config = dict(
    d_expert=208,
    moe_layers=[1, 2, 3, 4, 5, 6, 7, 8, 9, 10, 11],
    router_score='softmax',
    routed_scale=1.0,
    router_z_loss=0.001,
    optimizer='laprop',
    train_tokens=536000000,
    max_steps=8179,
)
Below are experts of layer 9 (counted from 0) of a mixture-of-experts language model. Rows are named router (the router's row for the expert), up (a neuron's input weights, with its number), down (a neuron's output weights, with its number) and show model dimensions 0-127. Each number is 500 + 50 x the weight over its row's rms, rounded and kept within 0 to 999. Numbers have three digits each.
Before each expert's rows: "gets" lists some tokens that make up at least twice as much of what it gets as of all text; "comes before" lists some tokens at least twice as common just after its tokens as in all text. This comes from a sample of Wikipedia text that the model never trained on. Tokens count by the router's weight.

# expert 2
gets: " 1", " 2", " 3", " ", " 0", " 4"
comes before: " |", "–", ".", ";", "%", "th"
router:456453408472489393622465402502473468470560546487464567455557529454502519461534491474476410519511452468441482404556498486546541481578551548512501440555377530480398470551525490433500511602545477401446528475465460518456504642487519502570483539538538448446507577537418451500552514468453440490520542543420496463536496535451550506519472554439556553523438522490580419475490439497471553548472
up132:581447515520477402491478494469489451542513574500475540561547571432481497482543561432505529470460540384393481484499474564469513509592497534521561463485567524509407461519499531519449410555446516583529539458409514500502537522584452622550631504505506509501428419508414437498552537465495407437476488472502504458444509576425565516447523494548482571482486578457447439458492459488485472431404
down132:548520550506538480530457574444532533473457469518556463431435523471604426499468495490490527479521422581517563434435521494493468487515514474470573403391464563512551507526488510513470548521572475567539527576445475472503456306470560484518434617476546448565477479420468460470546475494530481529508523491467432654517434435486513540519488516527488479572522501563526430549497554426570554564470
up133:499465455474553555442498512542467610549488500516468540510524518461520603498525585467425494457527575530449506476481505606496487462394517532510525546536413466453528471539478542452474507511539403492503534477408480578326546513554554511468453522503460467474519571560497508605493548467543476480439517478464462543578515491536542471509621494493580548377494533599473515538541538585504548388472
down133:527470412470486500468489554496444495481330502538497526560487477561579447454565440458498471480544500596494490546527522432464424383599432411488425453505451462519445501592440517438513471456518479539489549476433480478483547537589487502492467464528476392513489515442478516521502473550493490454500537456434468465523488538571627466482492615436545524528424376552549530519486526580461482511444
up134:473486372545523540496439436501456485571459482485478556331562500456523570565586628497547449550463493500520534525521489494523486555449515425443486438492557630503437526477497441461479468506496524457535467467435489550519509523588587533485377504528470479492429507513441437488497457483533534502565495568420470487554514525505458463520487474445479481541518509447512481412555446424471579635441
down134:541493565538537557518516580437568486454454510571477508510527471412520458489510443513464563554473497531513501507515533489464509445461423529473522506510592520493551519487508562530499485537475494590480454502500460471508529356420503453448568529374642558556615425506534488563529507435417432477527426493515563447424541510541482450480560491405546524447534491586383500539484488414411512447476
up135:445467384493467453441521518450505480492563419569412514514494439417503450586523522527498545587526499605463491507560544481462483475483488538499389555479513507450435549518471534530509514407535480497443542492476504472465531512467484479557502495464538430475415557617475458519565467546569409458524587379492474478537518471449517488542615572582427601484497496557456462558555536447543470599474
down135:608531539515560551554440479517603527529478468403517595545422493565544549464491584469463439451531545490562469528549414516521542463497582439498583514564458514485454629503511530440524493456428569471529499477518546515466533382575461473434602472600435534504551530470587548508517437390511492507554547502457457506493429539535510501456520553473420515534541477510599540527501547500542494507568
up136:571555485461518475536535427499513512506523474468483463453402585479385496514565493440516476522608554522504465447536438489501500493515448503520503619493501537411434403441415482512604512503451549490462511480454523460484474529481402539505485533543554591592537554471526499442489611555589500552441438568489483498472498517430547420550564517385488534470459516584468480604502546503457569436542
down136:501479443508527510491541522408425476472590543459436454530479450533526521488539526461445447562547518486458613518481548508509538558550479453419532444434528496530525558622556531533574424508595537489522439601498491466551490397500492449456416526498495527624488523575407434458466555459529534409470526535498513390476575474473456497482616431452452464433497509423525486502548547432457469492489
up137:476558438453480510530475519568543525479444442382504486468524545494542414570559460396452416596594478567572505528580550392470512517484515497491526469514487518400460469536530481613464479568486581483469446550456501404494427534466487476497496404501507503510520508582472481545627487458530542516501583529442516602493553528491450540449471593479549550571588478541475514515496509517567488582496
down137:523497591470494454565529485539510540504530446460590507551521454491497446456456592415517457480523520413540431480521536514538529491490485481421528535433426503487529492480503476530553522494552481486497540398539546475497545263508591504441467604517553487478485449452536505510426478586511508578506473502536475554471451459488568501493483434503448518533503549312476449483534443513520491473407
up138:426586458452509487449492494505528455537334514534510541536511465473498551445520457515447573510433475483585535475547531394546447501515493460453500509491601552504437519445540438476559514511455497444511518519513530602563406520447549503530564472598479478488453454567467535590467455508454472489541559501564537424548467609505485602542430432545513459388549461579463588512544471480429502514544
down138:592589475517513525475467468474453398483509472588555497538549488538405409518475422521522465479420507562540514458455420488469391493479459451508492476447469504537539506550443513511496430489525524454548567573468427502513463350466520524496392453495526478457483487484565505480492532526498439412494513416561477358509527462469550375530526431483501560577482499466556475467471450493633545516524
up139:439634446459520527576547475466465512424557512537462536456560479552481435483497522491417545439528528470568589480454434498467505390498514551568517470490525456481462412505478439539406567541480472472517580549427440449526525514538420469516560535478546556532567563555423553435528514558510554516500489474504545581529512485545556512491474533491638483453389512507573628509490530542445536416507
down139:468559565461549460329479476438524509547479538514485498540489491590492504492566544452431566483507397435472498494533586474496529479458451496454426530549490527533380517524528425486438533504530514479470540474541447473523592559446560541494532513513528589557579562460537476474430544478497536507495447453571564444519456434450469589544505529495428498495496627457582564527569421553476539609462
up140:442428424503496498498430527529549488564509428494433538440497484499563548554503492611491556513490496592520528512504481460552489498514520612601560399397524608491528564460587439573484590407522462451530463473536464514585476520572414508500549505520475455424454532499457410517529463574574475441604542424550461533475591535443481488496524565506474462469535485475478465453513517401475487540482
down140:507590541482466526470400494482503492500474517542511466458442526588509476457581523483519494507486480521418538499438575514446534466457466484492449520525515502480459601458449566439446433435419447546477455582527498526513542375503438427504405506513347502484462498478528525573538420522502504458418436529438486427529451482537549563486521463498509495558436553615622463452459450395558567501471
up141:489548481519554534525500459590523487494584546433568604445566409466514472538544482463603425461481427518429470451505576516430502485467549540492543492511518508498422502514505570462471603533467479501463446578408568631466470504524628492444490456498495501528612506589482513516523519491356533491516504429461577518546482507583441567477489541478544546469440512512498500568443485470495595540493
down141:369439472495502513503540565439455504458445433497483488569483434516438505401452511506428518484562481524419438565405382484527531453528545446431481508479593571480474567527511424508398515536520528480576522460546452457533563486451512532544461478568514606457557530557524432519404494460465505543470420591468542426519503589577551523493504440480501475504506428516492451592507475500552538416459
up142:482470413441495502426370385518454386468512575458538573445401439518561506490499530514562495501400463537543542486479520508542425531535511511501498442581502540492497557472601439537495569462556449513380538514488517561428497500529625604490452449484481457488508521556473565447602473491476523469497481455427524459502434521489417552447523553514527461496451478509549530436414434475468523547531
down142:452481508526579485544586514501505545506550552480430549468449449410487530540475513512532468490522541514476493563438457523515540509457439493528460503516510452535501524562462487499593467510487525498615474545503521589436556220473484518498556512393509598602454473507538400575522394499509435474550471446463549506438502418531487536539478494512510500492508440519472493462480499531566507461513
up143:443441517628488477534477459406475525432401548515579479581452466512529470545503432541494518546507399460357436510511474510452468531510577480523493521558505438485496424492527507487559491519549537512473505412551537531519508496435617482588446375450451524531543563502582482565468464518455504521530468401492523431505433546498517518502501500444376424482486452523581449425570522458546527475494
down143:572504504448567590450456455507519579506482510453447411523620595629588458510546464483553492493538507548504435489503444460538541525481534467464589459557582485455539567533475545500571453423493412534474519489481480567480463385505452477511522412441451427487453524536489475457461559473507500541601532477531418464458574508574460427579536422432505456449479559488509446442555487519462439533477
up144:486541592571508598583473442601409503463502452515529520482659556515494528476548547503463455483489539486542471463418522531473533527449526504535543491460561541504487530500509521409591513369423548532501509445403460460500562534441480547548462493480533528512501507478531459566468462418495569537547525439514361528453514615565496518528545440597430521482494474483436531536525535407490516432507
down144:587483512436428511514524535507550405502460386448475460499501436681562497527587467506501509508411548491484464545471464574485482469371549540480380552538488533551469555539480533457549514505514431463510428536465565480568510463543444520481507478409511441530495436519489490492443555560549514393512489450448525504493507585459548499401467526532545520554510521500447449420569505441393502519468
up145:514506469478506445569452512511551496559456424558469419475577548482479541511420424540501503577589502467494444467515426483494476513465528464586534459520479468434460632616451408459523495554583522531509501525386446504551545523524437416537463449469482523437455425489493417590509527503518407387556451531538591412548493502572496437460483484518498478446505455548489470421511488514470465598483
down145:483446474474562524477513501375494480563465528540500572537509556491516487464492471531514459522545537494528459471498438654427492529410446533441568470660515554450494504498505503452490517421509587488582535462522424446480499499519516506468448502467503515490478474525548559461427568518483445439398608497471555534590471535518582551582474477536534432503402492514555495440405452536499451412593
up146:406463515565504474538561568485504483525419402451530411398570572494397502534465480451495533510505514542452509539497513508538524452449407472560582535494515469526575593504478409413562466442508514567508552559448481474475500514440454471547513451504466441524606446547603494569430551560383523457465519539461563478509500460614549471476444445466505503543419572552520473511509523511546438543541
down146:489464427504528418571510551515523555490480460532455437458561605384428468479492442505484470489506536554504467534539586509427424502567579511518576529457474430452492499528463480524564486482453495566537507454443497473481478235477514431503516516557486435567569567539531491533518501486519506499458439558484417611521438510454532564545516496435433539525478490534569506484536509508556491511511
up147:497466548472469503559479498430619517583491547531536410533588519406461531488538435528494492603574521506481496463491535444387487511595471477506455501457557479489558457507615532470594545573518490419489617437455504459547480533536573542537460415521539528449480471479486388462469470525440592507497474520506424481502467498456602568522545507419579550577560474457506545495487535475500579537525
down147:474499559420441366479525422521426471522489519368417500540464509522569525490500593525478551465524413490403508476515456431453524589477536497518436500492511462501433535517549426459540557499480507546541478455487520498484595509497520492597561515465564410433501507505489539466526445562546517400493469552532483425515504518573529536535498349500575477470500438488402617521545458521486499493596
up148:473533527503517484550569448476386472512545509514415540509583491575379533466585409537526510523568441462460543494446438418524494436569483555514531400588472490510500505400449440512524467517478531510517549473460486572509529524468497611529505495502467482509455484459384495521504535461480588555502576478405556475527406498521545473556409488424489540526476505446399585493457534541449539616475
down148:422460385528549533574510412449506527556455499498480507527441524573510472498534524463505413486530500496479442492531475461445347479451564537445469542493438502483562395512518526481491498522494519525509451522509502481498410474492438490536444495556494491497474564431566593513478468410578566466403489416481397497536570509434643434390459592546538546524490500504437530520511545405450517523535

# expert 1
gets: ".", ",", " |", ")", " (", ";"
comes before: "\n", " The", " ", " In", " He", " It"
router:543540492506472443583514441474495466554492616500555592558414452504553462520449553522421508466530456507465491408515494413454523490485500572502557543610605532477519478453438508601520485571463498567492479555550586475485505626514574522494559464470542576553578455477518546543608494517457526484541450469513514510503524428541626501488545515582613479483518586483504536518473527480543447452437
up24:604506538569530470452616429419501520481514487495613409514535505432580527515522481455481491515591492469473498464409505456522541556514516437487469651491531467472511528456556536510475504507428595442512517497540564443509593508565429500475442503463497558520515481477463489609558506494343560509461424460475395498486565533529523490468523480530544519508503455501511485542427513569455425513614
down24:596435479467447473515498517413449413439463457449471535531532522470551527441466510503467539470408510448501471540512529556476567598494485455470516467431461484548477541464492482520481560468513586508626501484507434431490553256533431489425505508511542559454550531507436454498495477499467537515524482483502430538456449538564457432439520485420532509547531493405540545533488466567593534569468
up25:405539484476518456448577498474461554489479567548467538443509586480520496457417564485523465491443494516537408503509410460606441531538555529513518558488539513448446462532420481534464486576536578480520521506502533473509494505470459425503582516518571460463540402373409493478595638451570502516605463521555518435506464400465573518479528463565452568502520507554468572469415425514509513468492
down25:534465424447449489504539628532518487519430475449512411542560493513453526509545474454458498515480497518486496555540531554529482491522457494453501467445561474509470455459492481441448514358498521445425514489564422503555427321449545494535523467541603566549450523576488565481480567472446622479464485522538538503508540514501534540602554466477526552576397542502503537397550494530423530519583
up26:411557544451485497436507521467541548450475457562540429454538578564470526494443594505541489546493484607515500503533457475565478525559480420503498477574519465524413493485552469483503524498517576421471549485625522469461504514497421529473515507496567527474434419393565563596449649491504507463539511581481558494453461462541484471429492477546510434530487517550540515494535625527511495422640
down26:449499447559511465497539522538574528431498442510464394444486495539494467556516563408452458553450525591507505437578475518462485504475513480502461576448466589433515532567465442418422484528570558576472453390473486573536448418465562448535463600529493530540434502404623541429410517509416533561513479553500562429510462532506518492538518506560515417448566496496466494529543475453492512459413
up27:517486471544445473431492437502553483541477586469558542480494510469563560395463581431463503458533520484557488415465553504432543463534448459523516462601521440567409470506619450531510521525389511484481545515564496462446437499601461488536528464495483493462561502554463519582434569508492452456545493495508566487571511522485440474575405426517485530542493445550603585474472500446469348567537
down27:535501506492493513558426487495532465460417455434565432454416485472482459445418548459539425586522557512517501490499494416482604424467446468478512583527519493389522520538544450511419484467442562501411425541451487451529482315404524529530464574537472473518531574561465505597523480489493461472420496515527551593549436444468553549405464517510497481482464470479445485443488467536561486518439
up28:436415445393590407527523563415446507536433615567469501498557515539533464533524567490528528593471464466461545414490437562495466530399389457482470438577543535447467506466526517580521561497509611561454514561508524547595466505450445532515523461474512513516463475506522543430525583462465529538581502504567551417440484548582499495527494438503472415527570558458548531517532547479477539496520
down28:478539579577592517551482527441508620502477564458559495549523505527497527433468511417591443657479448511512520491533489495478491420465403482479451502467462490493497549514474472503415523455456492507585485433569519360574603542502468526464477449494479542566502533476542506466430624549465510526446523442533520496524498563570436451489437504475488502442475579513453614498521471506419475466415
up29:505538548499475576439542495517511482491410600432572528375502410549488382429510466480510556460540576555478448492484488465541515393513482541517550498535540478548495435410539420451640468477552436569545550537580564485469465510535561503486508473503487481506485536530573582502476485548524478511546426444498523484407558591485451556561529560613596506497555548576527515503482535468500502485541
down29:442424480518465506489516547512532466460545597485487487511470489532376425536462482468592614435527523576452493455573468499497482473469530529634512547480541491530498502537449463531466557519441485563682531527487501524508500280476616501439426432417497490554524517498536496476503527550497527500485575490507534518515480460551575551533519480522511529498547516510473470501477528503444515525393
up30:469510510506618469525468495569509479517381380443461490508472494445569438435521531527430622520450513532553543505351435478536475542386473611501479516579627558516506453640542570539498503521542523507487479485496557473494518508520577431528457502500533493530526493485588496458509493521477473506461539487519576463509484441501612499501538538532494481496530471464554615531444425558520453492497
down30:517551466549463515445481474449471452539509505441505450566490594571471479514545495489516404458535552478456415429564507563534448468631484539495459451441507471503486451578481447553521476451587543489533517515520426475443605539563532470399429454494536455499570427518524563476445550546443507491598478528540456538496529520484437417522468491490460661428489615399523471473463485549458493554518
up31:594503467466440567517532454518387502559493423483451493470440488614526446510477564531479558424482425538479503421553502468483459541503541584474408538408513509561424528454489505515543538515475534471501536448427530470495546511479491478443544538506546474462443507376403501485517474398426566489524430522448545445572479431492528439533404522530530488448557554426419486485520498500495408395597
down31:527497426501447611525570345520394491567469529554581460517541467571483517451526531478495527420503445449574517541492515535555496551546504529479467483488377480563459557492475499545458569409537486472537566542471443525490476321495479525513461519508541541475506459456517490439434473465521512506557453494545458560505487399507493448604479487488503488441519451417486485503517469600398466436569
up32:551514471574424458558472503438461480372567561549505561446420431545527448512481528426454501496471448424489542560569517528466438547478433570449525560496468597397481419490402548544502481541438457466473489470514609565547465520502481557497475443493491552526526495492537502541455439423458494621514512505510605421506600465472497462568398476439449434529507518457560509511470426476461503486534
down32:482476603486516482470548535576453485541401537500495448519449492523453563409513499477567454498525487472513480453554657516409514549519541531398440396516503580495502509506438524484470497585494518424488392630505532457531486526516418560524510518519616487576462536585471496564510597530523503406443512486477448448510452455504481504488561517492419458461428539533479482420461540405512475468475
up33:503491576464410491578494481500463485442473403478572568586511474462499564575509443526417522472533509530474524495506528521422483497567503537474543451465556545424567586528481555546482424491464507532563459402459521457570504525542558498512597464523537580521458422507483468528590523588406423442512529541550521458529540415482477519426539586568545410523564431424486569440539560402498477503481
down33:516491560504560520497446448504517544463462421477544512487586534557594401479487509538555483550557538473528558496504487530563528494583562551414497460431590477580485628427443424483561499567511516487480519356492404431508480442453511563594546499649417481539535553455489476492525476519481540485502477490456484484475460524480576478516533412484518494565558524451492461487510572516469530414408
up34:479572526515422530522486556479447481508493495570544526469509503596436449501496442468404538472554474490525462565535479474497448458441570457412474586498501514601542499425509599623533597541472389519548555491361534504467541516509522487443474486542524532528484452385535451414466568450491524480555396451481550502466460469448431487413534544514576514491522537547541539464497572411522487549473
down34:443563476479504572486545522558560434564486512491542511502502472526494461417476454619457418440517509486413481451574415514463524478549442510542582502488530432511508476459409542502505500562506508470516511440546477539478419284517562495560529523585491417444491511467521490552437544528493499480478562493588536505478475438589496469517452445519445463411570486606470527432423426470461467478493
up35:516494557545472541480519474558479484506436498418570515573459454548483458601498544419491564538505547502537571480491536503551483411534520540512450495503500540579525481565586486374419486443402409515525531416568463542451530521599607544480499394584471549503554559388581493402524533503463465542460463564480507503514517496398544605419493511483518546542537457474486465500492524489449483526458
down35:488429430373553479574545443477509616538498501544590566530501530379513473446539518468612448574427564508484537431543519569482496469478423486541569562478454543458535460451519479478561514449528631503470453563428518425496562546513468479443479514493569542488601508525527457591487584341526490482533533566482521525531472525576523519456568531521476521488502498478517543492467528496554487535486
up36:543461602560526525500546543513578497478437504442565590461455499534511401489551503466528555557627578557500478488396495561439506503498444493468444527521429491480487499487596401534450526473489551452446441525535544518490441518520489573460513412455599484576536412563550597505586516455499535539441427543532512495460476478483393528524454483541436431562565523449450544503468566449523447498570
down36:508522494556494515529524437542507459473540495533486568459503607561543530442411513430510528428437507440587527541532614566436491401440499517386549465501520499444542529487578476404539463506432461531492446608473488409495524390459422499432455531530478419508474436507414451494575467425547480520454496494562460451559549495508451483503469515418478426470458498492428497426525527514531610562514
up37:590498523509615508619467510471451456481528503545471510459499483558571535505496622504503546548517489491494591477581575566537468469472517469448507535509450555448577483550460486471474479494435465483438429463399563617518527505526491520466476501420516508471477488448586491571616541563468414583541568499442467457497585470513445436588579534554487599487506525580560528473523558430526479524544
down37:393489530448460420498424572551443454505492490528442439507503558529497467503559443521561511501521438498432499460397529477525389442454496364529475456410592590577472534527524505532544422465547479425474485510528546402584537419522400477514592479381490536524446461514454451556541525517486548456565529461538504524421533568516492487543435467511583522487444540538448468456508536504550501478551
up38:466485603503451543471487407464508503534534472624474599447537525497508535439519531495467533384428544541608468553456500560436480471461425508592614488510541533435475539380471606510468548569443445530533531466504532435471466528577585565528576503515480514512537434562550483460536518551581510489527417513508585505465440519550518432465615527480425497521531485497446479520519530498503510468442
down38:437515518496533548486523478490516557435497520603564498502489553602464442493561478458515481568550496567426490490482544526547512499602581467433531438429533558511470480430525529533408590563540554522493536461444524490471487407407557418454525420494454402520482473554425595578459513461449535378469499459436474588452466425532463582502497455504463580503489543470507536479495549527588556537444
up39:518537515501503525533542566545576498503503551504354478558467457545508493436482589427511619533485513596537569471488505510496451478522432523484555498511545534498573516523553478536420485586556526562470429365533602478552601507544489536470533543473560539471473508493585479564541543448476456511508611431561531473559602497463466485443542537600501483459429572465571472522555565473542532539469
down39:475457429559606561552578550530517505521539450461418421498457485465516542553524486551471487488502511516546438550560494433433442519479424540513581498543516581518522446495538561535434469513536490546494491461485465554518563396335554457484536459567534570530523507548513500461410570481506616549509477514427522554591428389562494461558501469450508412472531528472463397470512516502416541500477
up40:553443433561449660417555486516450474459510484518509484479471522460416479491536569533484543436468522539565492572550576566431521517530538553483471442457477468431508580473591497500452487493570415562511477445487565492497496514535603531479545539459425540469494432462573475509602559506516528486536573555485454389422552465598530561536498459603495520499506513616497528432512570533493559522494
down40:551463504447509455379473464503487481477459511464447484431403481420470595465573443558536487475540499512547534516412538564537481559482471427516540451522443544437491514415530555568492591512574436454494532492553513494441518442444511530515536630445461518404488475543458533459553451480471466599512501479558464555547568491420400494499635448497476544519482488511486525549509597431596496468566

# expert 5
gets: " of", " in", " to", " for", " with", " on"
comes before: " the", " a", " to", " his", " by", " her"
router:467411488500535528410549427432451484578491551499528509482592473495583629386510547451410513530473449543467475571486518470609393499494522489547443500528516518544409446468414513476446493533544556464498516419527403568576484600531496461516521559508525543480415425463542533498447525540496454522478534512478460518465621596535474536461431535496480464505493465505509439483550509420594452519497
up24:561447522531410562431580460479509555351594626591535570510446492560433550507428553468458469426581567385549431451424525494472398479479545563424543484490545534470528451506543473475397475509470452515518423421507479491432500512497484473465504536508561531527517481498443456474468529504499537466502414468502431504520529511473506482401498530479490515576490489441475414414450526462475486566519
down24:585498454480440425541439460528508460490522463495477647529476514561542399440507454559530482498493499472592490492452578484491437584516541545538549505429576467541486509499442486520513421500429413524473505508483646398491565357474463505430429454555453418449479517456481513415551532473475416436535481544515482527511502445485561432481455513497482552523534447417441484500455524567584514527509
up25:561557521478493488477459487511462448460519501558459424430529482461521498506583490480452570494445529516461478568424431505557437520549480519419444455456522627494491523474568484543502516555496556532501512487563466539540548516553497479454470479566530580587488426472539545460476319434512507566430540429549492467486529603573519477399550468545526520473553412478396582523444535482433459555587
down25:497570415549508457601548461553474410497482448526508521523475470498457492458457505475433534501569492592552462464536516554496381517461540408453538492511528519527536543525499499477510438511587466474679433463539535554468374372556504555492486486452485549519520539444550466463392459540525596571613517428505491450468541571465519476457516593472508523471462530502515527534514524561436500496457
up26:441493524554464425546471429469481468442589480644532491512450451500478457473508512437545498447406475461470470488564529521545524440489452485552479514617356406489457511512504555467506496573371579496537552461459481485478573513494414491501545532490510494557529520501498511499481509656500434502531510497524408434460565578471398532467476517534483533491627551571525481523560508545559493511502
down26:547479539560411503595466444475437493576493539491506538499509533510551554578486470576468556469492496475511526538469484515554562493483453509415462551453540486527497423478427490508528482582474465463642474514438513558469492488412445469492581543472458526478530509405499499529572448421575418520518489557580531271432511486460608556472513503423571453496495543468491482482484555504521491547510
up27:532490488565500466366550476515380542507506504552506512470469508579481549552512473523572502405478455450507535513551577552614475518513561431542337529602479499519483540495527449530413634529502505533496478468499476486496478499527582461479498520565478441490598600380465556414476501513474559516502497544452492458446404499481511489524423505503553489502506489525520544418579543592477506449495
down27:438510542451539540569560533520512587508464462431565495443580603531587478544489475534525604491392485556430523448467521589512548482490491507528459523441503585458447496425510451455522541443521525461521462430593488399579506468498503553506510479622517541486499471481480539492512529508488389492424486493496436461433336471530504518404481562553496496556543601471523507573492510577469498540469
up28:504429561463594582504528576424500446434449486529470431523446525477526474463524566559456546404531490477473596533452530420473490445541586535546511511490451471501530539574369513474416464392492588456501491440471470492415565507460427514471526540456528475512453449448461477467531556516423476522385476544443454467467497422490416492422485476632448480532573568458471455525502496473521444520512
down28:505569487541516490533616577480501478525528474517573491467566436494446527541476485534545546522456619492529540465475418586494544495467473548539564585487522397496481521496436528482543455462484518468445452544452463547489514263495494559401503438507506547525538456440472412547472552466482577529503478452411483498573479463511483440500562578542504547503443505415525568470487462522496505572428
up29:465567469459528576387509587445472500543440547530566508488423536475443425514496465453469504606386477569488536491454500560429521424529470516383411496521493495507462474448477462534555449478518503449509499456525523447538454521527614557524541339496437513426517479520448585541546545425502434519510473586546601429493405475541507490499458540576434523479494482425517467477490471523542517453498
down29:477512516512506572558443562466606486445456440447454543507509580492521469431456537533564531549483529444490520552529440468545525553514464560472520468534440538512510559453461451568469395505449466569465460531502392552540512340475536563448595484517509502503575457492492560506486635515560442538457489493463555470524608519468458456605503475571562500507540445466368539505494485522575529567521
up30:464546508467492501512504591449542484524412473466458485490387613463546557515485450454503569491508480496470462543447437365500584422569482547587519485562541558472446559580537473508486452517439576506493503551519470507403485526495623459583519511460506516439535424576579507482529532503525484440420516474524515557456379409570541460512463487490455512526524484547534571556423478520525521399555
down30:507455616489592521481442460475530580518419464503563501470514485498511523421528437532527516418485434486504505498505568491526541404550502444503587394565540505501416571462511452574454461501528559415603479570493462507483511444479599521552528502510457491531437548453463481461469459423488380551441549579566570570424434492443527479542489519472494451560440534469458583534434448512405524505547
up31:484551499455478454454535462445465544520497612547505512510512404540490592429464607500352537465510570488541435516504437375517467459485505499561536517558531520436498445477444498480520444498559493480479457515535502418623504500430393498417485531432391526464486441490554442497409455492545467449583432524423506611516566526550421439476502486509521486487480505514503520492497480521554396495531
down31:499497488553510499392441572558602503517418556467526542511460475499444525473498594477437500489459447603536513502481435541516556457485506552506475469493469517510448487603518595460391476567486502517567456546529510432531501343379488514499536483552463524580498486434569495436515513508470545528411567490529600559533450482544529605536483457537498551494405498553426584559500466454522560489523
up32:463352527536494574501579590397477497500550421432511471459564457573506461546433502490452560466514496555503468531459548579497514470466465566513434496554500408509464419395429516487503530565509595480548421435419465505572404499523501493498498515391464475487544502404526472588527524521469447490530533411437520522434548474516483505451495470560492454487488572589460517522554541427573521550540
down32:507424544515504494445516493494467600497485598554452463483508512465492535462507509491565512522479513520434438558473523464482573591526530433440467477461479484530534442529522462510477587477498521518715508502538441548441502168517521459488511534537515495508469472532523547521468526542507460468494546555527457528489496471486490553479477466491494461515505457462499471471488502518541517502452
up33:534530540532463426491503448513509472463506408526527573447440494521450516536543503444502523436462439497615498441520465434415429424574525494488498553497477538516391458462453537436603547553431528457531574536501506455464516509440524485470604523512552489487500490384542576572454571430498441469503541508527525536564533460407423428479395459549571538412530491458538538531503495440475497365528
down33:530513403490469515560431516531476497515544511467496603599485451546497530479516575432500557507496452485467491456659486605563346505484497451438607501472481580485462422495505446520574540450591430543469460563544544454503481468592505566489473536484554545407465536534520585418418517419527479472439464522522512513531466449415502459528561478441457487509561522499497484453495488511407469514503
up34:386452460492461388554465464486524516478517420524455474352575483394405566504406494500476463510392470562527516395445489566390458534480478520528455410514527516490497507563490529498483528528574560492406478493523583461556549511543529458458501490546452404549465447425403519514463555559462506491459519577530484436465488537499540377440499468486490509442484459488546531488519505471446516536524
down34:367466529587537539536531473507471489447596468536527561453467532464366463509509460482520537438451501457534538462503480466475528548450466399484526496439469451504570395498458620540503468533617564487513533468493479508553438473496460564457481526473416445570494633482544492593473584536467455474481553557543447494539444552486547540512485387532509563518581582537559568454528523517527482495475
up35:453450505555509411397518446493448514489477496438587461446494469486482529469514536513440586582459537584516521522497468441596522545438483496536511477495555485611463560536539390548414476472476550495432586469541457555563477504478417529512468507500409572523381446501410486451469491423558549415507561512480523517521545540513494591530540489473526450584500523575479557418488526434515412517595
down35:486526455500561506513569482468516532480470471453612553455513485486521454473515464553505504574501525451582514619468459513409458522551603560472457477474473464494441551504487503456463447539498437543504589430513411484486511256521497453533505486594443439483503433547473481519463534517500530500445562533465442483597503462466542544470425407530540532564517457512483559547544579529536542453553
up36:553533503469545517446457494499586481512482468496389459491485470448576523530495426524548521526402583497565562563561496445534493565513582506564514441433551474445525594470413450475475520561593424467469519448509463513482543523463530455466469540500589529552480446462472409468411494567443659461461420503563484519505578449558495360476486480447438542516496472488494528512528451495486610511512
down36:446563580461460453387479536451508492503579496473584501566474486443537465486580574529428480403556549437508409493457512548465599457572443405513490453509413522480528472572505501505435476485501447427520495569491515486580527416416540431545502535524393562616521494528505463554469496523440564557474481534502555515504475483609532443485497499553518453587470571481482576491482482502461529501387
up37:509580428530488466487522516507450560538538476502513444415566443616462508479501547548450539589472515486547503498603504435593527422468564523499559446447530485529470513489395451456501557428523466427511459457516514404633475513472448458486486495507474525490561520499532547491488550606487475551582483554529644483511522555456479511426530507407501488527435466634520602456497510473472547535432
down37:426506400593439474558498475482513461466461527509569456521493564502539433439520514480499547487499514492590503499500426417498468495475449453466450463494523408494410587517502511500576473510430495526437494552518500547439422463391488507563565543575590521445507620387503524466545545417542464446496554499547380513440541495523611486541553545435530472469456462501479529496560523531413609505536
up38:539487440443528548480442582520500381440491509549492558526463606423489394506566456567533507602494495456455463416502489499530503517423472587528489514394529504515402534487405510531495538478540570502507451509516568562437396520521544527450527428560545395444533446555403546469505558483462509440481524448535583499569507429598536525432519460534509488492445562446481490444519513452503573513463
down38:462450471435518451521476518468540506523456454494520585463468435458513462479505547430591512554464477506391375541525397502483488605554562523415489541512484524472491466484506433500455495481464463501584497576481449431529444375391577509425596485604432527571480593487460493403452524528533490551528524516474504474470525551567524443461517488432518419542463553499555479515535400469550524463445
up39:486522564520550537434490465551444612537495598489560532550484547531498482497534476500548540492439559446502534532480514459431548523521491496457502464453525512595452484536550521509456595493517438547533627370527415548455555522554642539539466591525469521485528445529561552378485535480496505464471451516478475491506457439544469472456513505507479531586623438546475443510451513359491578544497
down39:515579419509499459388466484504568437503496529443544498484440538547565505501564505601494618466548496446504429560441568471491526442541441532473538493556488486513500449520503487530514508481473605527507540445506485585473448581505513581500452556517494386497510471479557489542567566659510454454503564472499429400535527505502500529473503493495437519555564535463418418534452473586517445635454
up40:550576491441474480427537428569440427408495493464573498387514421433544491478487532498507514466464428506511450404479487435386425432486420468542502453567481566501518466584556525598592463516439504512499561521543509438571511517452538507539415548496513527467524464408516482423582516569510574549550455568461536520504518498497495529424505508432480551561500393504498544432505478592453526565527
down40:463571611428467509454441532528433496547553440509538573461488497495471478434453520621543493510466470446550429517519518460460481395476470445472531501510514594396492559483452544487616564497589441464537542465458462505402521355520436554508441538436522570544493494507499452536565372562487456568524451532501542543561397476442533535499551520522475523469479533442521507461537476539483541451450